config.toml
num_hidden_layers = 12
hidden_size = 320
n_experts = 256
experts_per_token = 8
d_expert = 32
d_shared_expert = 64
hidden_act = "geglu"
moe_layers = [0, 1, 2, 3, 4, 5, 6, 7, 8, 9, 10, 11]
router_score = "softmax"
normalize_top_k = false
routed_scale = 12.8
balance_loss = 0.00109
balance_bias = true
router_z_loss = 0.001
shared_expert_gate = true
init_std_router = 0.0335
lr_router = 0.000403
num_attention_heads = 10
num_key_value_heads = 10
head_dim = 32
vocab_size = 8192
norm = "rmsnorm"
norm_place = "pre"
norm_eps = 1e-05
positions = "rope"
rope_theta = 10000.0
rope_fraction = 1.0
qk_norm = false
attn_scale = 0.177
tie_word_embeddings = true
parallel_block = false
init = "normal"
init_std_qkv = 0.0365
init_std_o = 0.00745
init_std_up = 0.0365
init_std_down = 0.00372
optimizer = "adamw"
learning_rate = 0.000738
beta1 = 0.95
beta2 = 0.98
weight_decay = 0.33
lr_head = 0.00783
max_grad_norm = 1.0
warmup_steps = 262
schedule = "wsd"
decay_fraction = 0.328
decay_shape = "pow"
final_lr_fraction = 0.05
batch_tokens = [65536, 131072, 262144]
max_seq_len = 512
doc_mask = true
train_tokens = 1624000000
max_steps = 12174
dataset = "wikipedia_en"
Below are experts of layer 8 (counted from 0) of a mixture-of-experts language model. Rows are named router (the router's row for the expert), gate (a neuron's input weights, with its number), up (a neuron's input weights, with its number) and show model dimensions 0-39. Each number is 128 + 24 x the weight over its row's rms, rounded and kept within 0 to 255.
Before each expert's rows: a language model's description of what the expert responds to. This comes from a sample of Wikipedia text that the model never trained on.

# expert 53
What it handles: Spaces, decimal points and digits in census demographics and election tables, e.g. median income, 0.26% African American, household counts.
router [ 51 110  99  83 171 164 111 113 118 137 157 162 116 146 133 171  91 114  93 120 160 113  92 143 119 149  97 136 146 119 131 122 106 139  87 102 141 163 108  98]
gate0 [133 119 128 110 114 135  91 139 102 108 144  99 100 110 143 159 101 124 132 143 126 104 121 104 131  94 119 173 149 147 110  90 110  90 166 152 182 160 108 156]
up0 [132 117 126 108 152 110 138 145 104  90  99  88 120  97 126 191 130 166 137 139 180 111 134  70  93 151 153 121 141  90 110  86 144  84 159 114 117 145 109 147]
gate1 [103 140 155  95 108 109  98 140 127 130 117 146 122 121 116  85  84 143 112 118 107 136 119 123 111 144 144 112 153 166 146 170 138 116 119 172 152 132  84  93]
up1 [119 108 133 105 107 126  99 181 103 148  85 162 149 139 116 144  91 158 148  81 104 144  94 135 150 174 156 136 148 151 120 154 149 153  94 113 132  81 122 108]
gate2 [161 121 157 119 118 126 134 137 124 150 141 102  98 130 140 127 167  76  90 104 135 128  98 116 130 118 131  88 142  97 103  63 123 126 131 130 144 106 157  68]
up2 [119  95  56 133 118 158 125  97 161 132 106 148 154 126 164 119 152 125 101 140 145 102 112 140 156 101 108 132 110 152 120 172 161 100 114 135 141 101 137 131]
gate3 [122 164 132 103 128 124 127  67 154 129  91 144  76 135 103 117 134 126  76 123 121 137 134 111 172 108 136 188 115 146 108 117  82 114 121  67 136 144 147 116]
up3 [119 148 121 103 117 136 154  78 167 160  83 135 109 130 125 106 128 135  95 142 119 119 146 128 170  87 136 199 124 147 130 139  94 104 129 108 161 154 152 157]
gate4 [117 126 121 158 106 128  54 140 148 126 153 121 112 119 158 129 127 152  91 138 105 168 147 193  84 150 130 132 106 110 131 158 107 105 191 142 127 160 159 152]
up4 [122  89 107 115 109 136  71 121 121 127 126 125 145 107 119 142 149 159 105 131 109 159 139 162 117 156 140 145 110  78 133 132 125 119 186 157 135 161 159 145]
gate5 [155 126 160 146 103 143 129 121 102 116 107 123 127 137 133 103 151  95  87 103 119 148 117 156 115  97 152 102 155  96 102 135 109 107  99 162 148 144 153 124]
up5 [121 103 137  98 167 124 139 117 133 138  77 134 125  85 116  90  84 140 138 146 121 160 122  90 118 100 129 122 114 155 116 120 121  99 130 167  98 133  97 116]

# expert 55
What it handles: Digits, spaces and at in dates, times and sports result tables, like 7 February, 18–25, November 18 at Rice.
router [100 133 103 115 151 134 114 138 148 123 144 178 107 151 154 180 119 112 101 107 158 142  86 110 107 132 130 110 111 141  79 109  96 109  87 130 126 150 116 135]
gate0 [ 68  61 114 150 148 141 130 129 116 142 161  85 142 136 119 145 122 106 131 124 119  76 123 134 151 105 101 162  98 112  88 122  89 123 154 115 115 106 152 126]
up0 [ 97 101 147 153 187 144 107 149  92 134 155  75 159 136 116 136 156 129 154 129 129 102  96 140 124 122 100 162 126  89 104 105  95 105 151 107 143  98 131 127]
gate1 [130 134 151 153 166 122 129 105 159 142 115 169 187 163 159  86 174 143 139 165 137 149  96 119 111 134 147  92 156 118 164 159 134 125 107 130 145 134 136 102]
up1 [132 148 145 170 138 125 131  97 156 127 104 167 169 147 148  91 158 159 137 170 118 151  90 132  99 153 154 101 121 123 191 168 149 145 139 131 150 114 166 104]
gate2 [119 113 156 116 147 139 156  98 100 138 139 184 136 114 100 175  91 120 152 136 106 113 124 152 142 117 147 151 149 142 112 133 131 139  92 107  94 112 120 104]
up2 [161 134 106 129  66 133  90 128 137 112 131  91 138 144  88 105 100  95 120 100 146 154 135  67 125 118 120 109  91  79 116 137 136 106 157 139 108 168 132 136]
gate3 [ 92 124 145 169 121 117 104 132 120  71 135 144  89 145 112 124 165 132 141 114 145 126 160 122  75  73  84  85 144 177 106 141  75 151 148 124 152 134 124  92]
up3 [111 141 135 163  94 118 126 139 136  77 123 153 137 150 139 110 140 138 161 173 122 133 138 117  68 100  89 100 132 140 106 149 101 143 130 161 139 145 136 103]
gate4 [132  97  78 135 126 104 145 179  55 141 120 136 122  78 134 120 111 102 109 110 147 117 104 114 101 122 119 133 100 163 129 120 143 127  78 149  96  80 132 111]
up4 [145 113  94 106  93 124 108 154 114 158 111  76 133 143  91 114 119  77  95 140 135 154 146 170  85 125 123 155 112 129 137 153 161 144 169 147 146 146 153 129]
gate5 [158  85 160 139 126 130  79 148 124 120 138 118 141 106 121 111 162 155 155 134 134 121 140 157 144 140 149 108 110  92  55 164 165 111 170 137 176 146 137 132]
up5 [140 126 122 120 154 156 155 109 112 123 124 136 158 151 135 159  97 151 102 141  68  98  86 115 137 140 107 130 150 117 154 105 105 109 123 120 109 146 119 119]

# expert 16
What it handles: Modals, auxiliaries, pronouns and sentence periods in quoted speech or first-person prose, e.g. you, could, does, may, can, we.
router [107 155 130  94 137 142 117 129  93 145 152 150 125 150 166 137 112 113 127 104 148 115  88 145 135 169 132  91  76 144 117 112  73  98 103  93 118 138 117 122]
gate0 [108 105 133 142 151 125 108 122 142 156 160 118 100 106 129 145 117 111 137 116 130 156 114 142 138 113  98 151 109 149 181 149 137 119 135 147  90 112 137 111]
up0 [ 70 121 180 184 147 122  99 121 136 139 151  95  93 107 114 154 126 119 142  91 134 155  81 131 125 108 109 158 131 143 155 151 148 126 148 104 116 132 137 122]
gate1 [156 106  90 105 152 168  92 121 130 171 144 136 156 165 133 178 115 143 106 128 142 117 126 104 113 148 149 190 114 121  84 104 119 149  68 126  84 124 126  94]
up1 [173 104 130 120  98 118 160 128  82 147 115 100 178 162 107 121 149 150 160 160 120 124 142  85 146 123 148 152 108  96  91 105 132 146 114 109 126  76 135 150]
gate2 [137 181 105 116 137 127 140 151 118 122 149 132 120 178 146 151 144 124 128 136 115  83  98  84  91 131 123 165 174 111 139 106 123  85 109 131 130 123 108 131]
up2 [159 132 108 116 125 105 115 120  92 136 133 126 138 111 143 142 131 134 142 109 132 132 122  97 110 186 132 121 132 120 156 119 114 132 116 109 157 134 118 149]
gate3 [156 156 154 142 139 150 114 144  99 177 136  97 117 138 143 147 118 109 142  84 132 149 105 159 150  64 157 162 110 124 108 115 101 116 135 122 158 171 147 131]
up3 [114 149 136 130 146 117 131 119 186 100 132 158 126 104 122 121 114 132  96 168 148 103 150 110 117 161  85  94 165 142  92 116 127 152 120 149 104 143 107 132]
gate4 [152 122 102 184 133 118 138 123 129 143  94 138 180 129 123 119  83 134 157 160 128 129 149  81 151 112 155 126  93 139 154 104 146 139 110 125 117 107 115 119]
up4 [107 158 127 124 106 100 134 131 100 171 134 134 137 120 122 135 127 137 131 136 109 159 129 121 128 146 162 112 145 128 115 107 153 134 137 105 138  89 144 122]
gate5 [104 144 137 119 125 132 162 157 122 101 122 121 105  91 181 136  87 161  98 144 119 146 129 130 135 125 126 114 134 106 152 125 137 105 132 124 174 189 112 153]
up5 [149 124 174 127 109 151 122 136 148 143 104 147 157 131 101 163 167 119 101 168 137 116 112 110 126 154 128 175 109 101 115 145  77 142 113 157 137  84 126 115]

# expert 30
What it handles: Relative pronouns and clause-opening subjects or auxiliaries, such as that, which, who, it, they, would, usually right after a noun or comma.
router [ 99 129  82 105 157 126 125 132  85 127 136 149 125 160 130 154  91  97 129 115 117 111 115 151 130 149 120 131  97 138 112  87 117 107  97  89 133 156 104 118]
gate0 [ 99 124 134  94 120 120 126 127 114 128 134 146 111 116  96 120 148 141 152 103 130  97 130  89 116 149  94 148  84 123 143 121 121 143 164 112 123 100  93 137]
up0 [117 139 146 128 129 112 139  99  67 117 120 191 131  88 183 130 147 133 117 150 156 106 121  92  75 154  58 105 122 137 112 142 116  98 146  85 123 120  90 123]
gate1 [123  79 122 188 183 117 105 146 134 105  77 108  99 115  95 122 160 143  84 132 128 101 114 146 134 114 134 136 129 158  95 136 140 120 155 104  84 125 114 164]
up1 [151 105 127 159 142 113 110 162  84 101  87 125 140 106  84  99 173 147 106 120 130 108 112 160 142 100 139 115 134 175  84 141 147 149 138  91 105 141 151 183]
gate2 [117 111 116 140 154 116  99 144 151 150 146 119  73 125 133 123 168 123 129 150 113 130 160 123 118 119 106 122 130 129 152  98 125 105 164 111 142 146 172 132]
up2 [135 117 120 186 138 104 130 142 132 148 146 124 123 182 126  94 156 154 112 158 108 114 133 139 109 124 166 114 145 106 166  88 134 155 157 129 162 135 156 169]
gate3 [153 150  92 133 118 131 114  88 127 161 161 137 107 136 129 100 137 121 137  88 115 147 137 113 114 161 128 133 147 115 123 164 129  98 118  94 151  74 107  95]
up3 [103 109 134 140 157 135 115 144 179 130 147 101 104  88 107 107 117 128 143 122 105  99 156 139  93 142 122 106 113 160 113 139 109 103 169 163  85 127 125  67]
gate4 [ 96 120 138 152 120 105 139 156 171 122  93 142 121 162 148 144 189 134 122 161 165 134 135 151 130 123 121 147 138 138 116  85 129 114 143 159 126 162 130 151]
up4 [111 107 131 128  73 124 144 158 175 131 103 159 147 144 143 123 206 148 130 120 156 135 128 145 129  95 147 131 158 158 144 103 154 147 147 155 128 129 130 116]
gate5 [154 112 112 162 169 127 131 122 159 148 133 116 156  86 128  92 149  87 118 140 131 108 105  99 131 142 106 151 141 104 142  89 140 120 138 107 168 147 154 178]
up5 [170 122 163 112 159 108 134 119 133 128 119  94 154 107 129  85 129  95 109 174 124 161 125 125 138 117  79 160 150 123 147 179 133 108 140 126 141 126 159 165]

# expert 34
What it handles: Middle and final pieces of personal names, e.g. Christgau, Hurkacz, Federer, plus row-initial pipes and list dashes in tables and bibliographies.
router [138 118  98 116 151 132 106 129 124 124 133 108 100 130 153 140 112 128 104 116 143 121 101 148 104 145 116 141 126 138 117  92 113 125  83  84 104 148  97  79]
gate0 [150 100 150 163 184 182 124 174 121 154 152 131 105 154 105 115 124 106 148 108 151 108 119 145 146 129 184 156 134 140 112 163 150 117 113  94 136 108 142 128]
up0 [ 90 136 126  79  88 101 113  97 158 129 140 156 139 133 126 136 113 136 105 158 124  81 138 144 155 122  90 109 130 118 142 123  89 113 123 156 126 164 126 108]
gate1 [120 122  95 120 131 157 141 105 100 184  79 136  76 141  91 114 131 161  93 141 121 134 168 143 131 169 147 133 150 125 125 175 147 169 124 125 175 160 122 112]
up1 [107 110  89 132  81 126 138 126 117 168 122 119  94 119 119 111 144 163 137 168 123 137 166 129 125 178 143 105 130 111 153 160 159 151 121 119 162 140 169 123]
gate2 [120 165 174 122  67 122 113 112 123 121 183 138 131 136 122 108 137 137 160 185 161 146 140 125 163 108 131 113  70 120 106 140 137 164 124 101  96 149 139 139]
up2 [118 130 181 113  85 101 123 121  83 131 186 131 121 145 127 145 141 159 149 153 117 143 109 114 172  99 138 122  77 118 117 133 130 137 137 100  91 137 130 137]
gate3 [176 116 177 131 120 143 152 128 115 124 114 139 151 124 160 132 132 141 101 112 119  99 164 115 155 155 167 124 117 153 129 141 146 173  98  84 145 115 136 124]
up3 [129 148 114 117 120 132 119 127 112  98 141 126 115 118 128 156 122 155 109 145 145 150 122 132 115 191  83 145  92 133  92 134 127 106 110 155 100 141 110  92]
gate4 [145 115 180 153 143 120 141 133 149 125 133 158  67 106 113  99 121 118  98  99 158 148 125  96 142 147 103 151 170 111 118 124 132 150 151 136 144 140 109 124]
up4 [132 129  91  97 113 137 108 109 138 126 152 124 189 164 155 138 152 158 121 174  92  97 122 154 108 121 163  98 118 161 117 121 113  97 114 124 108 121 124 148]
gate5 [107 112 124 115 139 158 131 144 125 140 112 156 107 128 163 128 117 100 162 118 146 108  98 107 161 137 144 157  77 134 139 162 133 134 136 165 107 144  92 123]
up5 [131 141 134 120 116  98 123  94 167 109 143 132 126 142 115 147 115 144  89 131 141 167 134 170 101 135  97  85 157 149 112 105 110  98 120 120 165 148 140 116]

# expert 43
What it handles: Tokens in sports and music statistics: draft pick with, at number, age, population, plus table cells and separators in stat lines.
router [135 122  78  88 129 167 112 133 123 131 159 159 118 152 132 161  85  79  80 125 127 104 111 132 150 145  92 113  90 176  85  93 119  99 117 109 144 167 105 140]
gate0 [126 139 143 158 127 160 155 102 142 120 129 133 166 107 131 110  97 134  97 130 167 154 152 148 175 136  91 134 147 138 158 113 125 156 115 114 123 105 114 101]
up0 [121 106 121 119 117 112 168  89 122 122 153 159 128 158 135 123 128 165 129 150 130 146 158  64 159 143  86 105 117 141 146 148 137 138 142 124 114 134  80 131]
gate1 [123 105 136 119 102 116 151 149 121 151 119 104  94 125 111 158 147 144 104 149 104 140 127 116 124 136 115 112 151 118 162 121 127 162 137 125 144 108  92 139]
up1 [151 136  95 168 139  99 161 155 146 108 111 142 132 135 126 154  98 171 101 128 161 167 168 108 128 116 139  98 120 137 136 174 159 140 122 127 132 126 169 147]
gate2 [116 136 127 151 162 125 107 106  58 118 103 133 111 136 116 123 135 149 113 124 129 168 124 131 130 133 152 119 159 124  76 144 106 133 103 148 147 145 143 113]
up2 [139 103 134 142 112 134 133 149 182 136 141 115 160 133 135 143 123 111 140 115 138  95 127 146 126 147 103 123  94 151 158 107 155 151 149 115 105  91 117 117]
gate3 [104 147 159 146 117 113 108 167 154 122 139 185 137 103 152 100 126 146 135 137 131 136 140 137 154 155 118 102  79 114 121 111 149 121 151 151 155 117 123 104]
up3 [105 171 137 140 141 121 159 147 173 133 121 128 106 128 132  98 120 128 140 155 136 106 128 128 117  85 155 116 133 127 133 107 135 156 112 135 121 156 157  71]
gate4 [109 143 155 121 124 142 164 168 101  76 131  92 109 110 141 156 100 141  80 125 105 112 108 110  95 134 113 143  91  89 114 102 114  97 103 140 106 139 137 113]
up4 [118 149 134 125 162 134 139 126 162 153 114 146 102 132 140 143  99 118 168 141 121  93 139 146 106  98 146 173 148 121 139 144 142 112 120 106 135 153 165 132]
gate5 [ 82 105 143 129 109  74 147 153 117 144 124 133 123 106  96 114 120 151 130 135 135 107 115 120 139 115  74 134 141 140 140 141 107  83 101 120 131 107 161 113]
up5 [150 146 153 140 156 144 123 124 143 102 147  88 110 172 177 119 136 115 126 123 128 161 121 159  91 152 149 125 113 117  93 136 121 181 143 140 129 153  96 121]

# expert 10
What it handles: Spaces, commas and digits after colons in infobox or taxonomy lists and empty table cells, e.g. Clade: Saurischia, Species: 4, see text, ISO 100.
router [134 117  96  95 156 128 113 116 119 127 128 147 117 152 145 151 107 111 100 109 165 139 106 149 122 120 109 112 116 115 112 123 113  88 106 127 144 152 126 103]
gate0 [139 144  75 130 135 111 144 168 118 135 175 120 111 103 140 153 161 126 131 137 125 139 113  98 128 170 183 121 130 112  96 154 121 118 102 127  98 118 126 130]
up0 [133 161 105 151 133 113 159 164 127 152 173 108  96 146 150 159 148 141 140 140 100 137  91 107 142 143 183 143 146 114 134 128  82 129 115 126 104 138 132 128]
gate1 [118 110 106 136 140 144 144 137 161 111 124 130 114 124 114 137 162 123 117 135 163 152 146 130 126  96  93 138 123 126 162 138 156 117 137 150 152 104 129 104]
up1 [122 118 100 158 113 111 117 101 130 111 150 146 114  90  96 144  69 141 137 154 138 161 128 162 168 134 149  65 128 133 151 165 142 178 114 144 121  95 120 114]
gate2 [118 130  86 125 105 135 127 109 173 107 136  83 166  88 171 119  81  95 118 179 106 179 152 126 178 138 147 153 132  86 170 107 164 117 106 152 145 113 145 127]
up2 [123 117 138 136 165 133 116 186 145 147 132 108 119 147 132 145 139 142 167 109 184 106 112 161  90 130 110 124 146 139 115 137 115 138 147  97 187 174 167 173]
gate3 [ 92 137 162 129 104 108 125 100 144  86 141 124 156  97  85 124 151 164 146 145  91  95 134 160 144 148 150 127 128 137 121 115 137 142 128 109 155 127 143 129]
up3 [102 122  50 166 153 136 152 131 117 142 145 143  94 144 141 137  90  96 134 145 184  93 141 122  66 158 118 167  71 106 143 139 109 162  96 114 125 124 133 144]
gate4 [116 127 122 111 141 122 150 138 145 141 110 117 132 162 185 138 129 135 137 116 114 113 139 188  84 176 138 128  96 134 104 139 121 101 137 115 135 137 135 110]
up4 [122 137 149 139 106 114  88 128 107 134 126 150 103 110  68 131 142 102 109 122 131 149 103  75 154 120 137  95 115 139 167 114 139 130 109 105 113 110 131 139]
gate5 [115 104 119 104  90 138 157 137 150 151 113 137 105 142 130 158 120 144 102 119 104 107 138 157 121 110 108 119 114 172 135 135 139 114 142 127  87 117 151 130]
up5 [124 103 130 135  88 124 164 126 150 150 113 131 108 131 135 164 104 158 122 104 115 110 141 186 129  96 114 127 130 180 121 132 145 135 159 136  94 119 146 123]

# expert 46
What it handles: Main verbs and auxiliaries right after a sentence subject in descriptive history, e.g. was, were, is established, consists, remained, worked.
router [111 175 103 113 156 136  85 137 154 121 131 156  93 136 170 150  86  93 113 113 141 119 130 159 136 130 104  94 100 152 136  81  86  93 119  89 105 136 107 112]
gate0 [140 108 159 124 159 103 151 145 127 105 146 135 149 141 143 131 179  98 119 124 109  88 135 137 142 135 132 144 121 136 150 155  97 114 150 122 109 160 193 132]
up0 [136  82 114 134 128 131 151 165 115  88 131 136 144  97 135 111 159 120 129 142  94 118 142 102 174 103 147 159 163 134 145 134 165 133 156 163 102 131 166 160]
gate1 [134 146  99 152 131 122 100 131 108 156 156 134 187 132 129 113 156 143  88  77 169 118 146  99 102 162 132 136 140 105 145 109 135 116 148 145 175 109 137 142]
up1 [139 151 126 140 101 114 100 123 106 164 138 119 184 128 133 139 149 151 124  88 149 155 137 124  94 144 126 139 139  88 170 138 146 116 159 135 152 120 167 145]
gate2 [102 123 133  93 126  97 141 142 128 109 108 131 135 131 110  96 160 127 161 155 130 123 131  98 122 104 130 119 101 155 120 141 177 123 129 157  98 127 124 114]
up2 [128  73 155 142 110 137 140 124 123 144 152 173 161 130  88  99  85 150 110  99 121 135 128 151 206 165 113 122 131 120 147  73 151 157 112 116 109 156 141 144]
gate3 [128 173  89 128  88 123 118 112 140 145 170  82 120 115 129 149 142  83 130 111 148  74 117 133 100 166 107 144 172 135 130 141  87  95 117 143 159 145 110 177]
up3 [138 141  87 119 100 104 154 110 142 182 152 111 140 128 145 151 171  98 163 143 131  79 155 158 110 148 107 145 157 146 140 135 101  92 127 136 137 155  98 170]
gate4 [129  26 101 137 166  97 138 153  93 124  99 170 106  80 121 130 124 130 136 132 106 124 151 140 110 131 133 108 120 115 112 129 118 126 146 155 148 114 115 154]
up4 [133 157  84 120 105 115 103 132 137 107 155 134 139 119  95 111 146 112 114 146 119 128  97  98 161  89 130 163 122 113 155 151 167 123 137  76 119  97 150  96]
gate5 [155  91 126  84 140 126 137  98 133 105 135 150 169 130  91 120  79 123 132  66 160  99 152 145  97 107 137 138 116 172 148 102  89 162 127 120 101 121  95 140]
up5 [145  79 134 117 141  88 152 110 144 127 131 163 146 127 109  78 100 110 141 128 144 122 173 137 120 113 157 121 137 173 165  96  93 157 149 131 117 126 113 143]

# expert 29
What it handles: Release and reception wording in film, album and TV articles, such as directed, sold, viewed, "rating of", "out of", review-table numbers.
router [116 107  96 104 134 154 119 109 130 107 144 167 103 162 108  94  86 108  83 124 153 123  66 138 140 117 126 103  72 144 101 120 129  95 124 142 145 159  99 115]
gate0 [112 153 153 139 161 116 137 137 162 194 134 138 153 109 116 122 166 110 161 133 114 184  83 128 120 117 139 118 137 119 151  72 109 156  92  74 169  85 115 139]
up0 [139 106  98 145 131 141 116 168 119  81 135 137  88 131 151 184  62 136 165  96 161  89 119  97 132  88 159 121 147 122 121 157 139 119 139 177  93 139 146 149]
gate1 [141  98 129  77  96  99  99 107 148  97 143 120 141 111 145 142 104 160 153 150 154 109 177  96 140 146 129 105 129 136  94  95 133 103 133 118 118 124 124 117]
up1 [ 92 135 106 138 135 126 158 123  89 133 172  85 103 107 144 137 131 146  97  93 130 129 115 120 147 121 127 152 128 164 150 124 128 118 144 120 123 153 157 129]
gate2 [120 183 112 155 153 115 113 131 144  92 164 108  96 134 126 135 174 137 133 111 168 105 151 104 147 127 133 131 139  87 147 108 113 177  96 119 129 143 128 125]
up2 [146 154 118 166 146 113 130 113 142 102 134 131 115 114 113  97 154 129 132 148 154 135 172 116 190 127 154 136  97 100 148 121 132 167 129 130 124 128 144 110]
gate3 [147 129 117  91 144 155 153 126 128 169 131 102 123 150 162 126 135 105 131 108 118 152 153 135 144 134  61 117 115 120 140 135 124 133 143 134  86 135  85 143]
up3 [159 118 100  73 132 141 140 118 112 137 105 108 124 146 171 141 122 108 134 101 140 130 147 116 168 126  69 135 147 116 136 121 142 173 135 142  89 114  90 152]
gate4 [129 167 148  94 121 101 128 135 125 150 115  96 177 117 180 147 149 157 170 107 144 117 123 112 116 169 133 111 168 128  85 120  90 154 146  75 128 100 142 139]
up4 [121 132 126 158 117 100 159 151 147 127 130 120 177  92 145 128 123 170 182 163 130 124 116 128  93 118 152 110  90 133 111 178 147 158 128 116 136  94 149 119]
gate5 [122 173 121  98 124 115 148 137  67 131 110  97 126 123 126 143 151 157 150 125 131 119 142 127 112 151 104 148 188 158 100  78 106 135 120 108  91 103  97 134]
up5 [137 109 125 102 194 124  74 136 130 129 135 135 104 104 149 156  95 108 111 116 122 124 126 112  99 129 119 149 101 122  96 159 102 108 107 124 118 146 130 102]

# expert 11
What it handles: Coordinators and list commas joining words or clauses, such as and, or, &, than, yet, especially "makes and sells", "design, develop, and".
router [129 133 115 112 151 156  92  94 134 156 167 151 120 160 132 130 108 116 113  86 161 126 113 130 139 148 118 120 114 130 128 108 117 124  95 108 125 162  94 113]
gate0 [138 122  97 176 131 147 133 137 147 145  96 141 151 146 118 129 152 101 126 146 145 143 117 116 162 128 152 132 144 116 131 169 164 148 142 133 165 135 145  91]
up0 [ 99 125  94 161 114  97 130 160 124 132 168 137 118 125 135 104  80 103 177 116 132 105 130 110 147 104  93 134 151 156 126 119  59 144  99 113 163 116 139  88]
gate1 [144 156 121 141 129 108 146 172 105 126 152 129 129 110  98 146 137 124 106 128 105 136 103  88 117 137 107 118 180 158  95 153 140 123 138 123 107 145 190 132]
up1 [125 150 130 123 149 184 119  69 144 109 102 153 115 123 134  93 131 164 128 151 100 117 108 167 120 197 119 131 124  88 177 138 122 140 139 162 165 117  82 138]
gate2 [114 110 169  89 106 107 169 126 112 136 132 123  98  90 120 129 131 130 127  98 176 173 115 158 142 116 110 113 138 150 101 180 132  73 126 120 169  98 156  93]
up2 [115 150  81 110 136 142  68 127 141 119 150 131 138 158 142 158 120 129  95 138  86  94 139  93 125 132 140 138 101 101 140  75 128 182 134 125  48 162  94 140]
gate3 [142 180 115 139 103 102 155 139 131 128  89 114 103 124 172 176  99 115 141 150 102  99 112 138 160  54 115 119 114 162 116 125 166 136 129 141 110 140 145 152]
up3 [144 167 148 152 110 116 159 107 152 155 118  96 139 133 176 187 128 118 146 134 120 138 129 137 157  79 148 143  92 124 158 103 154 162 134 166 104 115 178 160]
gate4 [ 97 109 158 131  85 129 121 133 111  66 160 111 148 146 157 153 108 137 141 164 106  99 107 152  40 161 138 163 150  80 129 148 134  84 106 122 133 103 117 142]
up4 [148 151 106 115 155 132 143 142 154 166 102 154 112 113 102 127 118 109 115  95 133 154 143  95 161 123 113 106  94 172 119 114 132 129 132 117 137 134 106  93]
gate5 [145 158 119  94 103 158 149 112 103 131 105 137 104 130 100 119 135  83 126 139 145 158 134 110 129 166 167 111 167 117 171 134 165 127 126 138 128 132 143 185]
up5 [122 103 117  91 139 137 143 118 105 108 114 148 128 123 135  98  81 113 138 134 106 145 126 154 130 189 122  79 148 135 136 102 145  67 131 129  68 122  74 157]

# expert 31
What it handles: Suffixes and nouns in health and social-science prose, like hormonal, treatment, evidence, social, plus decimal digits before percent signs.
router [124 125 126 113 136 140 111 106 111 144 137 183 122 121 142 154 106 105 123 103 136 122 115 118 126 147 105 126 112 146 116 120  79  96 134 101 127 165 132 126]
gate0 [133 142 109 162 140  92 166 118 103 166 145 126 125 105 197 125 136 125 164 150 143 109 101  74 130 128 129 153 165  86 147 129 120 121  82 121 137  95 130 117]
up0 [148 127 105 129 144 130 172 131 148 119 116 140 139 114 155 139 121 137 149 123 103 127  99 110 103 182 105 152 143 113 122 123  89 123  76  86 129  89 117 107]
gate1 [119 118 104 126 119 107 125 119 164  96 120 113 152 123 155 116 134 137 118 178 112 143 151 108 110 122 110 136 157  86 103 145 113 139 136 163 115 102 142 118]
up1 [ 87 139  92 133 158 131 133 135 140 142 107 152  94 135  65 129 118 115  91 167 137  75 159 115 181 131 128 162 109 118 134 130  92 151 143 126 137 118  85 115]
gate2 [109  76 156 155 125 142 147 151 162 117 117 102 150 128 137 109 100 125 136 104 129 109 156  93 121 118  78  86 141 134 149  92 126 116 134 163 150 137 133 115]
up2 [137 155 104 151 132 173 156 140  91 174 111 128 149 149 119 124 127  65 140 153 101 175 120 152 108 144 173 129  89 128 130 160 111 136 127 129  79 159 147 101]
gate3 [142  90 156 101 151 127 125 127  71 161 168 132 165 149 110 164  99 108 156 119 142 127 124 118 111 106 113 123 124 146 122  85  77 172 131 120 141 164  95 113]
up3 [117 179 111 151 130 114 142 128 194 105  86 142  91 118 152 108 141 135 110 144 114 117 100 138 103 157 118 129 107 106 137 136 135  76 122 131 112 105 173 128]
gate4 [ 92 108 123 145  97  86 111 108 117 160 114 119 116 152 168 115 128 154  94 173  93 131  98 114 113 118  96 126 143 117 118 124  79  52  97 108 123 101 121  88]
up4 [168 139 106 113 154 157 146 145 115 118 146 163 160 115  87 167 147 120 126  90 134 131 133 125 120 138  82 121  95 143 116 120 121 150 130 132 155 160 128 145]
gate5 [129 146 140 170 125 128 119 120 108 162 147 121 142 179 142 118 157 112 174 133 132 117 125 180 112 148 117 102 154 154 176 135 101 159  95 105  89 143 137 116]
up5 [ 96 102 134  81 126 153 140 144 119  87 125 156 110  96 101 151  95 148  77 126 138 127 116  86 133 121 132 158 111 100  77 140 171 102 147 151 138 117 113 122]

# expert 40
What it handles: Last word of institution or proper-name phrases after the or The, e.g. Records, Railroad, government, County, Securities, dynasty.
router [147 141 110  96 162 128 112 126 115 147 154 170 137 155 178 148 118 123 142 129 147 128 102 179 106 144 124 136  89 146  90 101  93  91 106  75  97 138  97 111]
gate0 [123 161 133 162 121 156 138 113  91  90 111  66  97 107 125 114 171 150 119 150 128  89 101 127 101  92 171 150 131 129 143 138 152 136 121 164 143 122 154 124]
up0 [120 113 129  92 139 100 148 146 137 130 116 200 162 161 159 136  84 127 146 161 140 140 126 109 161 171 110 150 104 126 127 111 117 138 108 126 108 122 111 132]
gate1 [168  78 158 141 151 132 104 131 132  96 101 156 131 169 160 112 106 141  94 132 125 153 116  95 145 122 144 135 171 110 149 182 169 133 108 137 134 149 144 133]
up1 [160 110 152 158 141  87 109 105 102 149 126 132 132 148 161  92 143 161 119 148 106 123 129 103  99 102 116 148 189  96 131 169 164 122  95 118 111 136 164 143]
gate2 [181 132 145 140 152 152  92 135 123 131 157 107 147 175 134 122 134 112 129  85 126 139 148 184 163 136  99 137 138  99 110 136 101 104 133 119 122  99 108 145]
up2 [146 159 152 128 140 140 113 139 125 135 155 121 137 157 136 121 121 155 138  84  97 137  85 137 165 130 110 128 169  98  83 102  96 118 158 136 131 125 109 155]
gate3 [ 84 105 140 139  91 137 115 177 114 125 170 121 158  95 104 105 116 142  99 105 117 151 124 105 150 130 138  89 130 142 154 132 115 156 126 134 129 126 147  78]
up3 [ 93 138 132 140  72 128 125 162 102 123 150 129 157 119 111 109 153 148 146 134 128 162 119  81 163 123 106 134 143 140 165 108 150 183 133 140 107 101 134  94]
gate4 [126 136 119 146  86 133 164 155  99 159 106 161 120 118  98 134 117 152 156 118 122  75 131  77 159 123 138 154 161 155 140 128 148 127 123 110 158  76 127 112]
up4 [128 152 128  89  76 171 117 149 153 168 150  90 164 136  89 140 129 138 148  90 108  73 103 129 126 135 110 137 146 167 120 151 135 111 118 156  90  83 163 135]
gate5 [133 115 131 142 109 151 147 149 143 135 149 102 117 133 115 150 127 140 126 122 129  80 145 120 101  97 117 106 126 128 128 144 149 133 135 156  94 148 104 137]
up5 [170 139 173 150  98 118 117  92 108 144  85 120 144 127 121  79 164 117  95 149  92 136 111 202 112 101 151 128 131 139 137 150 152 111  88 126 130 166 135 169]